Below are experts of layer 10 (counted from 0) of a mixture-of-experts language model. Rows are named router (the router's row for the expert), down (a neuron's output weights, with its number) and show model dimensions 0-159. Each number is 50 + 10 x the weight over its row's rms, rounded and kept within 0 to 99.
After each expert's rows: a language model's description of what the expert responds to; "comes before" lists some tokens at least twice as common just after its tokens as in all text. This comes from a sample of Wikipedia text that the model never trained on. Tokens count by the router's weight.

# expert 59
router:37 51 41 40 56 58 42 51 39 55 52 47 60 49 28 74 34 36 59 49 48 43 32 51 56 59 33 45 21 64 55 42 42 55 44 44 48 59 51 53 63 50 61 55 72 40 60 46 50 28 49 49 32 62 40 68 38 50 46 43 59 50 61 56 42 51 48 33 47 42 42 51 53 64 42 53 38 52 51 48 57 53 48 41 55 58 54 48 47 60 46 69 47 41 55 47 60 46 52 72 45 63 52 45 43 37 45 56 41 42 35 40 50 36 47 74 57 45 56 46 63 58 73 50 33 42 51 54 58 71 31 66 63 70 52 49 46 54 63 61 54 58 52 44 38 43 64 36 44 49 49 42 58 60 50 47 54 49 54 41
down1:51 62 78 53 37 42 48 49 47 61 39 54 49 52 48 58 47 53 52 40 56 39 53 54 48 57 41 59 48 49 46 41 51 53 51 59 51 70 56 56 45 53 66 64 48 62 69 35 55 47 47 51 58 39 36 48 46 35 53 43 51 62 29 45 46 56 36 51 42 54 58 48 71 33 48 57 36 42 56 48 50 47 36 37 62 49 44 63 38 52 58 54 42 47 69 44 46 50 60 41 49 42 55 46 43 54 59 44 51 35 33 51 44 45 43 53 47 42 45 58 53 42 64 61 56 48 48 59 62 36 60 53 35 62 59 49 62 61 62 56 51 51 39 45 68 59 54 52 38 55 57 41 53 43 70 59 39 00 52 50
down2:44 44 69 36 66 69 58 56 45 48 68 49 51 30 62 42 61 39 39 67 48 47 55 37 48 50 38 39 44 61 42 52 46 71 60 65 58 54 65 60 34 60 50 51 53 51 56 61 38 56 52 64 69 61 57 44 46 59 58 49 52 31 29 39 60 41 51 38 53 50 50 54 44 60 58 47 39 33 46 57 47 74 51 57 66 45 54 49 28 53 45 45 52 39 50 56 42 37 45 42 58 43 71 50 47 61 53 47 49 54 60 40 40 52 41 40 53 62 52 56 61 45 58 54 60 45 40 46 59 40 43 57 38 45 57 37 48 59 48 59 81 43 58 40 67 45 46 54 36 66 42 50 40 69 41 51 40 42 38 54
Verbs and verb endings. Past participles, verb endings and common verbs after was/to/is in prose, such as made, used, found, -ed, -ing.
comes before: " to", " the", " by", " in", " a", " as"

# expert 23
router:64 67 43 54 46 38 62 51 43 49 66 55 51 71 61 58 45 44 48 44 43 47 68 31 59 31 48 56 53 54 34 53 49 60 48 57 55 57 61 52 55 59 36 58 46 41 40 51 32 44 48 79 45 53 59 49 45 69 44 58 54 38 49 39 58 45 43 43 48 48 54 56 52 58 47 31 77 45 55 48 76 30 57 46 36 50 42 59 71 52 44 55 54 41 60 51 41 52 57 58 72 48 47 49 55 49 45 45 51 66 52 52 63 69 27 48 52 33 56 42 43 60 44 42 59 44 49 49 60 41 49 36 45 39 36 44 55 36 48 42 43 59 63 47 45 55 62 41 26 33 55 50 52 61 58 52 56 54 63 36
down1:43 50 32 47 47 45 52 50 59 38 50 42 54 53 64 49 36 62 58 37 51 47 61 69 40 55 56 50 46 53 35 50 43 51 48 72 60 58 55 42 59 41 38 58 33 50 48 69 63 34 50 51 51 45 54 38 45 53 40 43 62 61 59 55 47 44 64 36 52 36 55 58 57 60 39 47 70 37 41 49 54 60 41 58 59 53 61 50 62 61 66 39 59 60 52 34 51 39 35 50 48 41 49 37 45 45 43 62 40 51 72 59 55 69 49 51 39 40 58 35 43 38 73 55 53 39 60 50 51 36 57 56 27 59 37 38 37 37 60 67 65 52 63 49 58 35 34 54 53 42 51 41 62 65 59 62 52 35 52 43
down2:41 27 34 57 44 58 39 54 47 41 49 64 57 40 51 35 41 44 46 41 38 52 28 36 46 52 56 46 41 37 37 50 58 51 48 34 41 62 31 36 57 57 40 51 30 48 52 52 52 47 50 38 50 54 41 52 55 51 69 28 54 50 56 63 33 51 63 34 58 44 39 45 42 45 46 64 57 53 25 55 39 27 52 51 50 44 54 44 29 55 55 57 43 66 44 51 50 43 55 41 57 53 60 50 64 60 57 43 41 62 37 58 55 47 43 53 61 38 49 54 49 38 38 34 48 55 52 67 54 44 57 59 60 54 47 39 42 58 61 64 73 38 36 33 65 53 38 60 59 43 48 32 64 57 55 49 45 34 48 39
Sports competition results. Event, championship and medal words in athletics, swimming and Olympic result tables, such as Championships, medal, weight, 100 m, Javelin.
comes before: "|", " |", " Championships", " m", " Men", " World"

# expert 31
router:55 56 65 50 52 44 36 51 53 48 50 55 39 37 39 32 33 44 61 56 54 54 59 45 70 41 59 33 59 55 54 34 61 51 45 29 57 32 56 39 63 58 50 74 44 43 57 52 51 49 35 48 65 64 37 67 51 54 65 70 43 50 50 40 35 61 51 52 60 50 43 48 51 56 39 58 38 56 27 57 53 53 50 46 54 38 59 49 39 59 58 51 55 61 45 38 51 49 41 50 65 48 42 53 48 53 38 47 45 46 64 57 61 46 64 57 43 67 45 61 39 66 32 45 45 62 38 40 55 63 60 49 48 77 53 49 46 64 51 70 56 59 42 59 46 52 65 46 47 37 58 44 41 71 34 61 40 51 48 66
down0:56 43 56 58 39 53 62 54 64 46 56 45 43 33 56 46 41 49 52 41 38 66 46 22 34 38 50 46 52 28 57 57 53 51 49 39 37 61 43 65 48 53 58 36 47 65 51 40 57 41 59 42 47 33 48 58 47 42 48 52 44 62 61 52 31 54 55 43 64 43 40 46 55 58 33 52 48 43 51 51 76 20 52 65 68 67 46 37 59 50 40 31 55 66 45 50 33 49 65 51 62 46 43 34 61 50 51 55 32 42 48 50 44 50 44 56 58 45 55 58 64 58 48 60 74 41 59 50 53 43 44 36 44 65 57 51 45 48 48 37 41 59 59 55 58 71 46 46 45 51 52 46 65 48 55 47 66 29 53 49
down1:80 46 48 71 62 58 71 56 50 45 38 46 60 37 45 53 56 52 38 44 50 44 42 40 45 45 46 47 45 40 47 52 63 43 56 55 53 42 45 44 47 46 73 37 41 31 38 35 62 20 67 59 42 51 57 43 66 54 43 50 50 44 51 59 37 61 66 48 45 70 48 51 51 57 52 59 53 51 39 50 54 41 37 43 46 39 77 46 51 41 62 31 62 45 37 45 46 53 65 52 55 57 68 49 46 47 58 40 46 50 59 59 59 49 67 48 45 54 60 59 54 41 52 48 54 67 56 65 36 49 72 68 62 55 58 57 54 67 48 56 61 41 56 70 59 56 38 54 63 44 50 59 59 54 49 44 42 48 48 57
Determiners and table fields. Determiners and quantity words like a, every, any, plus table items such as %, MPC · JPL, Votes, Rating, and description.
comes before: " |", " JPL", " of", " ·", "ription", " votes"

# expert 25
router:32 52 55 38 43 56 25 67 46 46 68 47 53 48 56 40 54 43 47 61 51 48 40 53 48 60 56 58 26 47 57 54 44 39 54 48 64 52 39 46 51 49 53 49 59 41 58 40 53 43 61 62 39 52 47 76 33 72 37 57 61 52 45 41 48 46 62 55 56 40 40 60 55 54 42 43 37 28 34 53 74 55 53 43 61 64 52 44 46 55 48 34 44 42 48 28 61 46 27 46 47 47 49 39 60 38 48 41 40 49 42 50 45 58 42 46 43 44 52 31 54 37 49 55 47 50 25 65 38 51 35 44 36 59 50 50 58 47 44 50 48 54 44 33 45 18 53 49 50 65 53 51 57 41 51 59 38 56 43 66
down0:47 49 65 35 48 36 42 52 47 60 54 50 38 70 43 55 65 55 44 44 51 60 58 33 61 49 41 58 45 52 53 56 43 46 55 33 55 44 44 43 53 44 42 52 41 46 75 45 68 50 47 52 45 67 38 41 34 62 51 51 58 50 55 42 57 32 44 62 42 75 50 57 38 39 58 56 51 48 45 48 63 43 41 50 45 49 62 50 44 58 60 43 46 59 31 42 36 49 67 52 62 43 36 46 52 46 41 56 55 56 58 48 39 47 42 50 31 47 39 54 56 60 54 49 37 28 39 51 58 32 68 48 40 47 48 59 58 33 51 34 32 57 24 56 54 47 59 62 35 53 47 55 44 80 49 33 46 28 52 44
down1:49 36 68 52 59 74 50 59 30 50 55 42 57 67 45 65 60 57 56 47 31 47 58 48 53 45 41 56 46 40 71 66 60 49 44 30 52 44 47 48 55 41 53 55 51 51 29 52 32 54 58 62 53 48 49 54 35 59 32 53 41 58 56 48 48 49 41 53 42 42 63 52 50 48 50 46 49 37 55 44 47 58 55 44 61 47 46 38 46 53 42 23 64 50 41 42 41 64 59 53 62 58 57 27 69 30 36 49 41 81 41 50 53 51 39 57 41 60 59 44 50 63 46 51 48 63 55 52 51 62 31 50 45 42 33 50 31 35 45 61 47 57 50 49 48 45 42 41 50 61 57 72 42 54 39 50 54 40 34 62
Clause-joining commas. Commas ending a clause before and/which/but, plus time words like year, months, even, while, and dates such as November 14, 1992.
comes before: " and", " but", " which", " the", " he", "000"

# expert 52
router:42 50 65 46 52 52 59 45 35 45 49 50 41 53 54 30 48 36 48 47 60 46 64 57 47 52 25 42 58 62 62 36 60 35 42 39 46 46 42 38 59 54 50 28 53 55 62 52 43 54 60 57 52 48 63 53 51 52 51 56 35 36 46 36 51 43 61 57 53 64 51 39 62 66 46 51 60 51 42 35 39 58 36 42 42 47 56 50 39 49 36 34 42 40 54 43 30 48 29 58 45 50 71 53 58 55 35 64 67 55 53 56 47 62 37 46 47 54 58 57 56 62 30 61 68 54 59 54 54 44 49 63 51 44 37 32 42 53 32 73 28 61 52 52 52 39 41 45 65 60 67 61 55 69 50 61 47 48 40 53
down0:46 68 50 59 64 58 46 45 42 41 39 43 43 48 34 49 43 44 48 38 42 47 62 47 56 63 44 53 54 42 49 68 50 54 55 28 37 32 55 47 68 49 51 60 69 42 25 43 42 66 56 62 58 52 58 27 59 54 44 31 43 45 66 42 60 44 35 44 56 47 42 52 53 48 63 49 50 53 58 42 51 51 36 57 46 58 38 51 57 51 51 41 62 45 48 51 52 76 57 48 67 40 52 48 57 65 41 55 49 45 62 51 51 71 50 53 36 52 37 70 53 54 38 50 51 81 41 56 44 44 44 44 46 50 61 61 43 29 64 66 54 42 58 55 37 51 40 46 36 27 46 49 46 53 54 38 61 53 38 46
down1:38 44 42 60 57 47 53 50 60 56 51 74 59 63 59 47 40 61 56 51 43 42 54 44 34 57 31 37 41 33 40 42 45 43 51 51 60 44 47 29 38 64 47 65 54 41 65 49 47 51 52 60 40 45 31 49 35 58 59 51 63 23 70 43 46 38 50 50 54 57 50 27 44 38 46 37 56 46 41 50 61 53 41 48 43 39 52 55 54 46 55 56 56 50 49 45 42 61 54 28 62 36 53 65 65 43 51 30 54 38 51 50 57 51 35 37 55 39 49 47 44 54 46 61 46 46 48 56 43 40 58 47 45 47 48 32 47 63 38 61 48 60 56 58 54 45 55 30 45 75 62 30 56 57 38 56 45 20 42 50
Units and symbols. Measurement units and symbols in numeric tables and formulas, such as km, ft, lb, kg, m/s, rpm, plus superscript and subscript pieces and diacritic bytes.
comes before: ")", "}", "/", "_{", " (", "("

# expert 14
router:50 58 63 30 56 57 46 39 49 43 54 50 33 62 49 39 61 33 46 68 45 54 61 59 64 48 35 47 43 47 55 41 50 41 45 46 67 53 54 33 50 53 66 51 49 57 52 59 62 52 57 48 35 50 43 48 52 58 54 56 36 45 50 39 57 41 64 58 55 56 53 38 52 73 56 51 61 58 36 56 53 52 40 48 41 54 62 51 52 59 31 27 61 53 54 49 37 47 22 62 47 46 54 60 32 38 46 41 47 59 59 54 55 57 41 63 51 62 59 57 65 53 45 54 59 54 49 45 59 57 43 62 60 54 51 49 46 79 44 67 44 73 47 38 26 31 65 37 58 55 53 67 57 56 43 46 34 49 45 66
down0:52 50 63 51 49 42 43 51 59 58 58 40 56 46 42 42 69 48 44 44 67 53 51 48 49 61 51 58 57 64 33 48 46 55 47 48 39 81 54 69 41 60 54 56 38 38 42 36 63 41 52 58 52 44 52 48 49 45 44 51 69 54 46 60 63 41 44 44 50 68 59 55 43 51 62 51 59 56 46 50 33 61 73 47 50 56 38 56 35 58 40 57 45 56 36 47 39 35 65 59 55 68 63 48 50 46 47 64 55 90 48 45 32 58 66 54 55 41 63 35 52 42 43 40 36 47 60 49 60 58 53 56 54 42 64 38 46 42 40 35 61 70 53 52 41 39 44 55 47 53 55 38 47 49 64 54 58 71 46 43
down1:69 60 51 64 44 57 43 42 57 25 52 48 59 41 47 53 41 61 41 35 64 64 54 52 68 55 50 50 49 58 64 50 47 68 58 57 45 55 49 45 43 57 42 48 54 47 47 51 61 52 41 55 62 25 58 66 44 48 47 47 46 39 46 43 41 48 45 72 52 47 64 55 43 60 41 45 46 42 39 28 82 53 58 45 21 53 50 53 48 60 57 40 43 51 49 53 37 44 38 47 41 54 67 55 37 66 65 64 48 45 62 60 54 48 33 55 33 48 26 38 59 37 47 43 35 46 54 63 48 48 66 66 58 71 41 45 44 49 48 52 53 52 52 51 52 63 35 63 62 50 50 48 48 59 48 38 50 61 55 50
Numbers and units. Digits and measurement units in sizes and census figures, such as 7 cm, 0.5 mm, population of 63,017, percentages.
comes before: ".", "%", " m", " km", " (", " years"

# expert 43
router:47 51 64 31 56 54 14 41 46 50 65 54 64 38 38 47 58 74 45 50 46 55 37 58 58 47 36 24 41 53 52 60 51 52 60 41 60 61 40 44 49 41 54 60 46 47 51 34 56 42 39 46 58 51 55 45 56 72 49 55 49 60 49 45 57 40 51 41 56 44 44 34 53 40 59 52 54 50 51 56 75 44 54 39 50 32 66 55 48 46 53 51 37 43 54 47 48 56 50 34 22 44 54 64 38 34 46 38 38 46 55 54 49 61 38 45 39 51 49 59 56 39 53 41 63 49 32 57 55 61 45 63 51 50 52 35 40 56 56 42 52 42 54 30 46 46 60 31 56 38 54 63 43 37 57 61 56 51 36 69
down0:39 34 58 46 53 36 59 54 47 49 44 56 57 71 53 37 67 46 53 55 47 69 48 52 45 23 62 59 45 47 49 66 51 61 43 49 49 36 50 51 52 43 56 40 59 56 58 51 57 53 52 41 51 59 47 58 72 54 51 34 60 45 51 73 48 59 49 47 68 56 63 45 55 45 50 58 40 17 55 39 39 33 48 53 63 50 44 37 49 58 51 50 49 38 66 51 61 59 43 60 37 50 58 66 59 50 60 60 41 48 68 51 51 33 29 42 42 64 41 54 63 70 52 48 54 42 46 48 42 42 63 46 59 33 53 63 54 53 38 47 77 43 70 31 36 35 54 54 49 52 47 54 62 51 44 54 46 46 46 47
down1:50 52 37 69 55 77 49 39 43 62 51 56 36 66 43 50 45 53 44 45 46 62 55 62 48 41 51 62 62 41 51 66 31 29 56 44 41 45 37 51 37 39 24 47 51 51 42 48 53 43 52 43 32 50 60 45 44 57 53 51 58 51 48 40 45 46 43 47 35 51 45 57 63 55 62 42 60 47 47 57 41 15 57 43 53 51 41 51 51 35 54 54 47 26 43 57 45 55 56 55 64 49 64 51 52 44 58 50 56 59 56 62 59 59 58 36 56 52 34 39 48 49 39 46 55 51 37 54 50 50 45 56 75 53 64 62 60 33 62 42 52 33 39 45 66 58 46 27 54 52 48 60 58 70 62 49 42 72 48 54
Sentence boundaries. Sentence-ending periods, especially after place names, and the sentence starts or clause openers that follow, such as which, who, The, He, However.
comes before: "\n", " The", " He", " In", " It", " he"

# expert 13
router:46 47 50 43 42 56 43 47 48 64 59 55 29 51 46 51 48 37 35 56 54 72 48 53 58 51 42 68 58 51 54 43 62 51 66 38 48 41 71 35 50 51 33 48 39 56 55 53 67 46 65 52 56 36 67 58 61 58 57 56 35 55 40 51 42 44 57 36 45 52 35 50 55 55 45 41 43 50 23 52 55 62 41 46 56 60 60 63 44 53 47 49 47 54 39 67 54 52 39 39 50 28 50 55 57 39 42 55 47 49 50 70 38 44 58 60 50 50 50 58 80 48 50 61 43 55 61 30 55 54 63 51 42 46 55 55 48 60 38 78 40 65 41 38 44 60 58 36 62 46 57 75 65 57 59 60 51 49 61 61
down0:32 60 40 44 67 69 51 49 52 48 62 47 50 53 54 56 58 45 53 48 63 68 42 46 49 40 65 44 41 61 44 38 60 59 52 60 60 44 50 49 26 33 56 54 59 37 48 50 42 56 65 61 43 58 57 55 67 64 53 46 49 55 64 32 55 68 45 39 60 56 39 52 53 55 54 57 46 50 60 51 55 64 59 56 43 67 43 29 46 28 52 38 49 43 61 64 63 45 51 45 51 49 70 56 43 54 52 32 38 55 59 34 39 35 54 30 49 68 39 44 54 44 54 45 49 50 48 49 71 40 49 54 48 73 50 59 55 55 54 29 66 51 44 60 50 31 58 59 46 61 31 37 48 36 51 49 45 38 59 43
down1:41 55 52 67 68 42 47 46 65 39 37 52 20 49 52 42 58 44 51 52 45 47 43 41 45 53 70 49 55 48 65 57 44 51 40 40 45 51 66 47 46 41 53 31 64 48 22 46 68 45 36 65 51 48 38 46 44 39 44 59 43 48 51 54 45 52 72 43 59 54 69 65 64 45 56 38 48 49 54 55 46 35 34 45 62 58 36 44 70 59 44 61 30 42 55 57 42 46 58 39 57 55 56 55 57 52 50 30 42 53 74 43 43 47 57 63 61 66 46 62 65 50 57 53 59 48 60 58 57 40 57 35 57 47 54 58 50 75 50 55 42 48 37 42 51 55 62 39 38 49 68 51 53 44 50 34 51 47 54 49
Coordinate and number digits. Digits, decimal points, degree and minute signs inside numbers, especially map coordinates, plus ages, postcodes and table statistics, such as 9.5°N, 46°37′.
comes before: "°", ".", "′", "″", "00", "9"

# expert 3
router:37 56 53 57 50 64 34 40 51 60 60 52 49 61 38 42 45 39 71 48 51 47 47 47 56 51 49 37 32 73 36 44 50 62 50 53 56 57 58 65 36 45 44 76 53 42 40 52 58 15 43 62 70 43 39 59 61 66 38 43 71 51 57 49 60 43 43 47 64 44 47 48 37 72 56 55 48 47 60 62 49 61 55 54 64 46 62 46 53 60 48 60 40 22 41 46 56 43 57 56 51 52 59 32 45 42 53 38 42 32 43 44 35 62 48 45 49 55 38 54 36 44 45 45 49 55 51 45 42 49 43 60 56 63 55 43 36 51 40 66 60 45 51 36 46 48 36 47 51 45 39 51 52 64 48 44 29 50 47 41
down0:37 52 52 35 34 36 42 47 53 52 48 51 49 59 63 50 60 44 33 56 51 45 58 49 48 52 57 43 70 55 49 20 47 59 50 50 45 55 50 54 38 51 66 54 45 34 51 56 53 30 57 39 33 61 65 36 50 55 34 50 58 40 46 44 57 48 52 45 50 50 53 59 47 43 45 51 35 55 36 36 55 64 42 44 52 69 49 41 47 51 47 52 38 38 65 60 36 61 51 45 52 48 65 44 61 51 32 59 63 49 69 37 44 36 61 53 38 43 59 52 53 57 49 41 50 54 55 72 57 58 32 62 47 39 63 27 45 49 48 53 67 40 63 48 48 45 32 58 50 44 49 46 69 27 48 43 50 84 62 49
down1:63 73 72 52 53 55 45 35 56 53 42 49 59 51 35 47 58 56 36 50 41 36 52 61 45 52 52 55 54 48 54 58 46 48 55 53 55 55 36 62 42 47 48 54 67 55 51 46 56 41 57 61 56 57 41 47 41 51 47 46 49 42 57 20 47 54 57 34 59 42 42 36 49 37 60 51 62 41 46 62 41 29 49 63 63 66 48 52 60 49 47 56 55 40 48 39 55 46 72 34 51 61 51 46 51 67 52 54 52 43 56 50 63 42 47 55 73 32 47 75 64 55 44 58 48 47 46 59 46 59 29 54 39 47 59 63 65 54 46 57 54 49 71 40 55 66 70 40 55 55 35 64 55 45 66 31 57 47 75 49
Plural and noun-ending suffixes. Noun endings and common nouns after articles or possessives, often plural, such as -s, -es, -ions, -ments, government, games.
comes before: " of", ".", ",", " in", " and", " to"

# expert 4
router:45 54 36 51 47 55 30 32 55 42 45 52 51 65 27 47 45 52 58 41 47 53 25 60 77 66 32 41 38 51 59 58 46 60 35 41 61 58 49 52 55 54 46 66 83 50 48 47 58 37 43 46 38 53 31 57 41 52 38 49 51 67 63 59 49 38 45 58 62 36 42 50 55 42 48 51 46 49 48 50 51 31 58 45 53 48 50 39 52 42 51 56 37 41 59 44 61 39 51 50 36 68 46 57 44 28 51 50 41 57 45 50 53 58 46 56 50 41 38 44 58 48 63 30 45 63 45 50 42 45 35 64 59 52 48 55 48 43 59 49 58 37 43 47 37 62 55 26 36 45 53 70 51 50 36 44 68 52 36 58
down0:30 50 41 62 62 51 50 61 50 50 46 45 52 67 45 54 29 49 42 40 47 51 32 61 35 39 59 58 64 43 38 46 45 39 53 56 45 36 54 49 62 58 48 62 61 39 44 53 38 40 51 42 59 54 45 73 28 54 64 49 55 53 47 40 59 32 42 50 47 52 66 48 37 54 55 50 30 33 54 57 47 57 37 38 33 45 64 42 69 67 39 56 44 54 52 56 46 30 46 45 60 45 60 60 48 39 51 44 53 50 57 59 50 55 62 48 75 64 44 50 44 51 50 57 58 45 44 67 54 61 57 71 53 56 54 49 47 50 54 57 40 57 64 69 38 57 33 38 55 54 63 36 49 68 51 55 61 36 74 42
down1:44 52 62 49 49 50 62 57 45 28 55 34 55 55 69 50 53 58 35 50 46 32 63 50 57 60 56 48 50 57 52 47 49 52 58 57 56 50 44 60 60 48 50 46 39 53 60 59 41 52 40 53 38 64 65 52 48 48 59 43 43 27 31 55 51 48 52 48 36 41 50 58 53 40 47 33 62 48 45 41 64 35 58 40 54 47 47 60 46 46 54 55 35 36 43 62 28 59 45 80 31 44 60 38 42 56 43 69 63 58 46 51 46 52 34 46 43 43 45 43 32 52 66 57 35 74 43 52 47 42 56 42 41 45 51 34 42 54 63 72 54 45 48 60 60 58 54 71 50 51 41 65 53 35 31 57 68 44 41 54
Prepositions, determiners, quantifiers. Prepositions, articles and quantifiers opening a phrase in narrative prose, such as to, a, of, some, with, after, during, plus verbs like took, gave.
comes before: " the", " a", " his", " an", " her", " its"

# expert 26
router:49 59 47 51 46 49 51 42 40 49 54 63 49 51 53 50 67 55 80 53 54 51 47 55 55 52 48 65 33 59 34 45 52 61 36 56 49 69 56 50 46 66 62 64 38 48 34 53 45 14 30 57 61 43 47 69 69 50 42 46 57 52 64 52 44 61 58 45 67 38 51 37 39 59 63 56 35 51 48 58 45 49 46 54 74 61 47 48 46 59 51 60 46 28 48 44 58 41 54 52 60 53 45 46 41 43 42 20 56 42 44 26 30 56 59 48 51 65 43 50 40 44 54 40 37 64 50 46 52 63 55 62 56 62 58 52 29 57 40 56 49 48 49 40 49 41 57 38 47 45 52 47 63 49 52 41 45 48 61 47
down0:45 49 48 58 64 57 46 36 47 44 46 55 50 58 64 50 46 44 50 54 50 34 55 48 58 40 51 62 62 43 63 63 58 38 46 56 60 56 56 40 45 58 53 39 49 49 64 30 46 56 48 54 58 46 46 47 76 63 57 52 35 53 50 58 36 34 54 47 37 40 60 37 62 56 46 46 52 39 47 52 42 36 40 46 36 57 44 56 39 33 41 35 54 48 42 43 61 63 66 47 40 46 40 59 49 50 54 40 47 56 44 35 60 68 64 33 40 54 32 49 51 57 46 51 41 48 43 34 50 46 73 49 72 55 44 65 60 46 46 26 42 59 50 64 62 43 33 58 34 31 63 58 48 83 34 49 52 55 53 44
down1:51 53 27 62 56 51 51 52 42 31 56 55 51 65 44 52 37 52 49 56 47 48 40 59 65 51 51 66 53 61 50 64 35 37 36 54 28 63 47 64 60 62 84 50 46 60 46 54 62 46 46 52 44 50 40 54 60 47 55 43 38 40 32 48 67 62 54 47 54 67 47 37 60 53 72 55 52 61 46 64 41 53 77 56 42 55 45 48 50 64 56 48 44 54 47 59 58 66 45 51 69 34 50 35 54 53 43 42 56 50 65 46 39 47 34 56 49 62 35 62 42 66 41 32 42 50 52 49 35 41 62 45 72 44 50 53 61 43 53 56 48 47 50 39 46 55 70 48 44 53 54 65 51 48 66 46 43 37 46 55
Role and position nouns. Nouns for roles, offices and abstract status after the, a or his, such as leader, director, member, President, life.
comes before: " of", ",", ".", " in", " and", " for"

# expert 21
router:38 51 48 49 32 54 54 56 46 65 56 52 41 51 64 43 45 56 64 51 58 37 55 46 53 34 26 72 47 47 61 56 60 60 51 70 55 61 55 41 48 54 34 53 51 59 29 59 63 45 45 61 53 51 40 56 63 57 47 35 47 48 56 43 37 42 59 66 45 61 28 50 56 48 45 59 66 36 41 47 61 29 35 55 66 46 52 36 34 37 50 66 45 38 56 47 46 57 44 67 40 55 77 42 53 49 57 66 57 62 48 60 48 52 53 47 56 32 48 61 63 59 44 49 54 53 61 51 61 69 58 46 44 46 67 48 48 31 37 54 51 47 21 50 41 44 42 50 50 51 55 55 41 47 48 42 55 44 31 44
down0:38 37 47 64 53 72 45 47 37 41 54 61 52 42 32 46 51 54 51 48 40 39 54 49 31 56 45 56 32 53 33 33 39 52 60 61 51 43 51 56 50 52 49 41 60 57 53 59 55 40 55 38 31 42 49 78 60 49 52 49 49 50 49 57 52 52 65 38 35 53 54 62 61 40 46 51 60 57 54 42 56 66 45 54 46 52 62 42 59 48 58 57 67 45 26 41 65 46 45 52 54 62 39 50 55 48 26 57 41 73 71 58 64 50 51 47 34 45 52 42 36 34 46 48 53 36 41 43 48 49 59 35 62 54 30 50 45 47 49 46 51 62 62 36 49 48 68 50 55 47 54 53 22 37 42 37 33 59 50 39
down1:53 57 48 56 65 41 65 52 42 44 55 45 52 56 31 57 43 50 57 45 42 60 55 60 34 55 60 49 40 41 52 44 45 49 40 38 55 45 38 65 68 53 36 51 58 71 67 47 46 53 52 45 47 66 49 51 58 50 44 55 56 46 50 53 56 42 43 61 52 51 71 47 47 58 32 62 54 47 58 36 44 58 59 56 53 49 41 53 40 66 40 51 54 67 61 59 49 46 55 46 47 51 42 44 78 41 48 36 51 28 25 45 67 22 45 48 42 69 33 46 44 39 42 47 46 51 61 68 38 42 47 48 39 54 53 61 61 52 61 33 61 46 51 59 61 74 65 52 42 49 61 50 46 53 64 64 42 34 66 55
Capital-letter codes. Single capitals and uppercase fragments in country codes, abbreviations and table cells, like SUI, ROU, USA, TKO, ITA.
comes before: " |", ";", ")", "O", "E", "U"

# expert 57
router:36 52 39 32 40 50 53 38 26 56 50 44 41 55 55 53 53 63 40 64 41 44 42 62 50 72 49 52 38 52 55 44 57 68 44 29 45 51 52 45 42 59 48 57 48 52 45 53 63 39 43 55 48 46 54 61 40 46 56 38 55 40 54 34 51 32 45 50 47 30 50 45 34 57 61 66 54 62 60 63 52 35 78 45 67 34 27 47 45 53 51 47 63 44 58 46 41 43 35 50 46 47 34 43 44 28 40 45 35 41 58 70 46 56 56 48 48 51 40 49 43 46 48 30 52 42 59 44 49 66 38 61 61 47 69 46 49 62 56 59 58 55 45 55 68 53 46 37 55 64 65 46 57 64 46 32 54 50 46 43
down0:56 29 51 50 52 61 44 42 50 46 37 50 53 58 45 61 37 39 67 45 54 39 65 70 53 44 51 46 65 36 40 39 45 26 43 39 64 50 42 61 61 46 54 38 78 57 41 63 50 58 38 59 44 27 37 50 54 49 47 58 67 56 51 40 43 42 38 46 49 51 52 51 36 52 46 51 41 62 56 49 43 49 49 48 42 50 35 65 56 64 53 63 47 48 42 55 62 49 50 53 63 40 42 56 57 31 55 55 61 53 43 48 54 42 46 63 53 52 52 50 60 68 53 60 36 58 36 60 34 46 61 58 58 40 42 48 49 62 40 60 66 51 39 64 45 35 29 54 46 45 52 56 45 45 31 51 51 78 75 61
down1:53 58 59 50 45 50 51 48 44 52 75 68 19 38 47 49 62 51 67 57 55 55 55 46 31 62 78 57 47 29 56 46 36 56 52 48 60 49 56 45 52 46 50 58 35 47 35 43 39 59 46 52 49 50 38 49 59 50 55 39 55 56 37 44 55 65 52 48 40 57 64 48 39 69 41 44 49 54 58 53 44 58 76 37 64 61 42 44 55 43 56 36 46 51 54 42 32 50 53 52 62 54 25 56 37 43 49 56 48 63 45 55 48 37 35 57 64 47 64 50 69 60 52 49 42 44 51 48 41 36 62 44 34 56 57 41 49 54 45 39 52 56 65 36 50 35 47 70 43 42 38 64 44 49 44 57 34 43 64 51
Article lead subjects. Nouns and name endings of an article's topic in opening sentences before is a, e.g. species names, surnames, village, building, the article a.
comes before: " is", "\n", " (", " a", " was", " of"